Weights of a small mixture-of-experts language model, trained from scratch on English Wikipedia: 292M parameters, 256 SwiGLU neurons an expert.
Below are experts of layer 3 (counted from 0) of a mixture-of-experts language model. Rows are named gate (a neuron's input weights, with its number), up (a neuron's input weights, with its number), down (a neuron's output weights, with its number) and show model dimensions 256-383. Each number is 128 + 24 x the weight over its row's rms, rounded and kept within 0 to 255. Numbers have three digits each.
Before each expert's rows: "comes before" lists some tokens at least twice as common just after its tokens as in all text. This comes from a sample of Wikipedia text that the model never trained on. Tokens count by the router's weight.

# expert 3
comes before: " the", " new", " his", " number", " result", " single"
gate0:130145130127171143149120175128131131147134107146129156145106087104135160152092136114133107148130080121141100108119111122132121133147138150131118130141093112122127148152111127152076120138158149083147124118149079129140142134116112157139165113119123102092098100143139125159156081133097103130124107107163093131166138159080114133089131127131112161144136102105110156064135090123119129140113
up0:139120125146126152167143111122146137129126128153089160100138107122107156134101147126066130132095120160136130120065097135086125103156105133148129110122100132115111150146116125126137113113150140104146132134125134097103119099141095166125132108163140100135091103134136093135152115148133114108104151076139143131105138134118078120144129134173126143122150102158123145141182064139129121141119
down0:115149136157160115133163105120165136104119095140083124090110124132111088108139125134107137104096105120145149152105141133097133157146090115152125112099107116057154063139114127132136169088090106123131138141115127122121145130135139171150153160130125106143105129093190120137115126125107142131176152148135118123130150110125070127138110094169101101160120095101122130137153134093127127138102

# expert 36
comes before: "-", "|", " also", "===", "The", "=="
gate0:126136150127098128116136138162142142131121110153117157143176127131119098119137158136155137140146171120158153119149105162151080134138126079149113118148124121124111098143087139142107081139103162113138119181131157086099087120124149095112134134131156106104123103142153114122149093127147129140163125197125089132168106086098087142153091087112140137155128137161172091160122135136140093137129
up0:120167134113129114126140158167121104136131082166127126156124147116131115126109153131173130155141124079150148130167130122120096142114141106129100146126107131148113062117107125149158167110165146139137161166191155123105099158137143109103124141125101117115128111132128101142108117134140134108160106161101104162140109099109090134179115110132157114149116112089142086133122127110127121127134
down0:105146146139167151124134138149126178134130132141139127109123121101165094092139139137138097144155136122159176131116141140137130144118134131103145126163157131117153127122118140157145115062139079137122148147161155164136171114138137159133155136139150129158108136126083137136105183114146090145130131068140091123123100170139161142164113132120147085103127139136117122133107137144083139124136

# expert 8
comes before: " of", " |", ",", " for", ".", " in"
gate0:122099133121158135136133116065164174101135119159100128152170131118121111153110109138116174148126151155103136136130107133122101134113136135080102163138152126103134115158084152094132117094118142112124109104159083135116116145121100146120102148128096155099119174139120133153106172132130094110150105131124104171103130090131105120134164167113140114124099102156104174082088118128153084124141
up0:103067102147146127131120120123111111118121110104135132125148155127108153128128137176167101135109150153163142094075139126093170131136149179151133114134141085106154118104111101111112110093131124113128185133170123163141129144145169052098129142142117140137124125119077113073154118085111114115164142124115122148155104141162132100093160138165126115131154148128136132142123167135110113099137
down0:093128104110108141143110112111104091145147137118140123089098067120134116154127137149096121121111100116149093105116111161133087119149122120149139119113113125115092102145115140108138125115137144119130128105132155165136115109113141119139147109105128159133102107087148105140187132149146145111121099150122155124135134163151100141160114087153129135104113155170165112129117121151174088078125

# expert 60
comes before: " the", " a", " film", " his", " first", " Year"
gate0:134103119117137154125124127130115111177111106120093132149123132148127130113120135122118105149136103157155108138151084086142118128137091116121130150116147148138120147117164147136131085127165111118111130134116052122093118171159092134120171175115169093136139104118157108123168149123140116163087127111150141124105139133158149074147105115141129142108107154145111145122167108132139108154160
up0:138168106141078110114127107079144115141150136127141143146156105112120140152073166107118113149177133130131127141159120141136099115141091117159109116119128180134095105116134139120152156127136156099121130088101160106116160131112153129100125070097145139105098120116094141149157114114119112180118135109094139129180095162120154142114111147119156135136133161154116125154119103114151140112138
down0:161112124133135113120125158138133119111158116132073146106143113111144135137164155141115118119092112125151103114154091126147186147188103102167096118128127144122125111149107135140109161127111107136145111089142135113161150116091132137139116143163119118122117095133123137105116147117136113120152134071111101094158104135150071119095098126110068137114123140091119152184117121131120114134120

# expert 15
comes before: " the", " a", " he", " it", " they", " his"
gate0:104171146111120153136172146145136131106122124141121162143126192150116128117150154143133160088119140125103140148093083103127180115121130123126109099122130093142158090123163126151150142139103152101114168129149129155177106138150112153113170171135118110167099112167128105149150130162114128161115128157104143115118079148157098145150154131145137124100125124120141107093123147122121176082098
up0:106113157123122128133126171090163090075136111163118112100136177107132129133121131157139140131130135110126133092143162147111127173120097081135153113166139129158148116134138144159121131144116145090112143143115123145185149136168130155123168110132112139144150112169126099115131108117116109160152127160108129147184145149078118110095112136118100139122122162060162131072138159136120117136114
down0:100128082114155121094143144150100153122145150077090113132147117128120086157147119098141170160110119092172120128121186121153116092059098142136104131136120115158117118102112151158068132121169105130093150108093080201138142137144131134122138111130114175127144153132114090149101158116128161112154099110113155151163099118112128113112153145147135081115096155125133112117121094137143106152119

# expert 46
comes before: "=", "-", "′", "°", "0", "9"
gate0:111112126124143115151087160085132147141083092173141094139162103096082169124138167103132170172087117169147133170109126132093119108123135151107147144134105084132117145140114127133149173156118128133146166133148156153150131146114102134118166107138138124140065134148128106116154106133154114144143131123145109154089120129135110128105150115126147145094128116138143139099110108076138144069094
up0:185127113151143124152116097179073105137125166113080129123093115172129078135093143125111097109143132126083130119134084134171153125165119115157116129147111123151113110158150148116097111118171146126073107142134139103139098123120100123170153136101143139149183141132118128142119146129125119086168126163177177108153104133130140140166153071119092102156158145128097122159126111168116048156117
down0:158134128100135160145115144130131120137113128119168137143152104144140146128106133139131119115142126163118118130130168100111130097135136176151166149088152105112150141123117149081122116115169137153182104092096185157158137112157120116176144094109153134112120117136135151119141126131144133127099162124124145132125125167130132136130097121120092134109110130148145085128128119104125141144117

# expert 35
comes before: " of", " to", " in", ",", ".", " for"
gate0:116147106078099095142114149152122074133122137137150088102171119111152164126125162090120160132136147129107140100108115109132160142110174157137121168150127130133108129157134122148141122145111121137149150151123090121089181137107119122105101124146148135142136147072126139130149164154134122135147124127134109117133151168123085139160144092136116134131165202129098103162145146128162133128114
up0:160126144113129113173120115177119151090113105127196130075178142083095129116069118147099172127082163119124150152123149097182124148156134118145115155101081131124169152156094130141175145109155156184132149135131111135181109140124137135106108107105089132130140149138115149161131115167140120105078104118158125143117112130162156174127089130108176138148120137092103109124129119111150153113088
down0:146123135185116141098112134159166142103092152153101131129116195151140111098080155112161125096077112093119142134131147090140112133134105123136105141096126133105127146131143128120132113143147118104112146142130090087118140181172135135103130109114128073114122086133130120147104156127141087118139094129152142155197114130134126114118154166150112195082127140091119126088111117122165099155119

# expert 32
comes before: " the", " a", " his", " to", " in", " an"
gate0:147112100091101146154127132118174148100116122123141116158111141117135102112135099157146115098140146156157107114136125148139178143115110115164089128149145115117154140126142142157098109115115099139105098094121164090161143133121158112143121127113159149142107144089202157084134107142123110122107172140109137102127128113127117124143116151175092160148159102071145163136110129114153080159152
up0:131112162144108144119111160093152165096147133106145122131138153124117122129132148116142138137194121094143158109061153127114137088146122108116132185140121125183103121143099145137111142127128146125161144088130130111158088117090122114170121156133095151107122139132148117124122122134135130150134143133144118146144123113128106121126121122166129117084124134122166118139122104140128156157117
down0:135118113118117087121114150112108148088075110121150085109086151113113085103119113133128095156111112112155145132109153085142134132111108139100127098096140147114150071180099097107129163139176114133142145136137119146119164103161134128061104139114133188163103140089121142150149063146131119136068126139192154143185105130136152131120125133111127185111070131098165152154138119116118101128106

# expert 53
comes before: " a", " an", " been", " in", " is", " also"
gate0:142150114122156124194148114166119110084179058151202120106108133158114124117153167130160090135148125121076111099174152078155091130142114148087110125127104139106099202111126141096111125161155121135175138159133146113115137170116125107116131140088140112124143141152116120105088130133099155142129147147083145125140135120142093129120134116097175122129136163143127103092091152107130112129135
up0:103125114142082097112139120065125082131087170122107092119145123150142130129095104100120105141139101132144152141119131151157116148103138128170135155135106098118177141125104147139143189126127107124133122165141122132133133137117143115179170106110150110129132103139108137157114137142137125125151141147157127119137143123148125122142123113150111144143147109150098140144157144131124091105145
down0:112129162119149103127142171110139113123156138123123131086122154157092137130167121116140181130099125121143143175094118095148144096145117138143119094154136125080158126163114121156111081111113119170138128128141143122145166098117138096169127138142114168141137117114122155136130084149126099142120116157138106170163120170174086123113173122126120133148123159133110110144156132126153144156142

# expert 10
comes before: ":", "\n", " (", "3", "°N", "4"
gate0:139096173153135121205104149165131144162133113130118106159167142116105141123117133149121151133140139127169128142093097156135141150135069107148157086104144165089121154117142114141092133134095154149112156102114112192133131159113154175135123125127141175139111135165152136146134176143137106152145105133085121107128117073103122170114118124096125105109105096156155109112071158171116139130147
up0:119116145123158130105155111134125143135159165112135112109118109146122126146152103129127121150162132143106126062120195089108116089108092126132055127116118119161132141120128143105127117167154133133155153114102124086137172096112155109124140122122110126156154156126101107124162125102151098111070116081136127150109108110101132131160124113108104139129154094137129133142086139112125119142113
down0:137067130124119091114125110106134124127115109142147124139105110134144192158153092114136142136095146108123118102102163129133129121150131118160138095125111132112153129126139087150104134132121138126152105130133133152176138117136137129156142104181116173095118149161105122181116112128152124123148129090117097155145110134081115142143102148152160140133153149138120131124118145119122133151144

# expert 44
comes before: "0", " |", "9", "–", ".", "5"
gate0:126147132141137106119129086103104090086143144138187142185160136116102146169149095080174125138109113130130145133111130111135124122080103090123112095125129194146120143142132136126146130107107164096134148115073156113134140155102131119080135094131145127146136119152131162129170106123182115106140110147149103104151145156105124115106094125097141152169104109102147103152147100122138146126077
up0:128131086136125104138123145092124142104085129115172140146137130126142152156148102113085130138133137112140103121130089080106114101150145131133128152128099103142134149109100143143130151110088151134137116144088136089175136135107133133124160104102090107101125136147133149148132166152131168102116122131135100125142131111147155120125087133093118175149162129173132118150142111121110108120133
down0:119110115127100123145097124136123097157164168148123142118139151143167067160110107113101116078156110097131096118115131149141095114139111133110128118109107132124115118109107165114112159137166145120158143124112102094184083142096076099148149168184193148142090202110187131089088131114113104146138135108133182155138150071125147117135143132148132144134131111116079116122154120109146160119121

# expert 41
comes before: " to", " by", " in", " the", " that", " as"
gate0:130137080154151132089113123155137138118124149123110115104121101120101105137096141107150126153189153099113123119111113152155128146118129098119095141108116129125168172125119078133136115080113155156133161180113152136126107125148138153129115122128181149124103118126123162113145116165168091102158071127120159137102114106134145114131130126094156146098122132108055153133110108128088139132116
up0:121117129143084124127150170137100122129106123159153132137176107137102139139159124128101093094108133134124108152129134128100109115140129134134139159122122126114123133165150143137124166138168130099136071033177152124160108139109116126143128073094048096115124140108101113101129114138106154156121161085129147114146111137145107131109117158131128122118141064175141118162105133129099121103115
down0:153121127155163154094112143162118156115131159095132155145144124113134122079113081117151142160110140137122068146086115150086102106131127125136134133152149141139124131119152154098126132100133150098107112155111161121140145103117160126138110130122130124074100120096150123104162086126156134191108124111084091114159120161147148158120159153130147095100107139116186135121118127169149152077148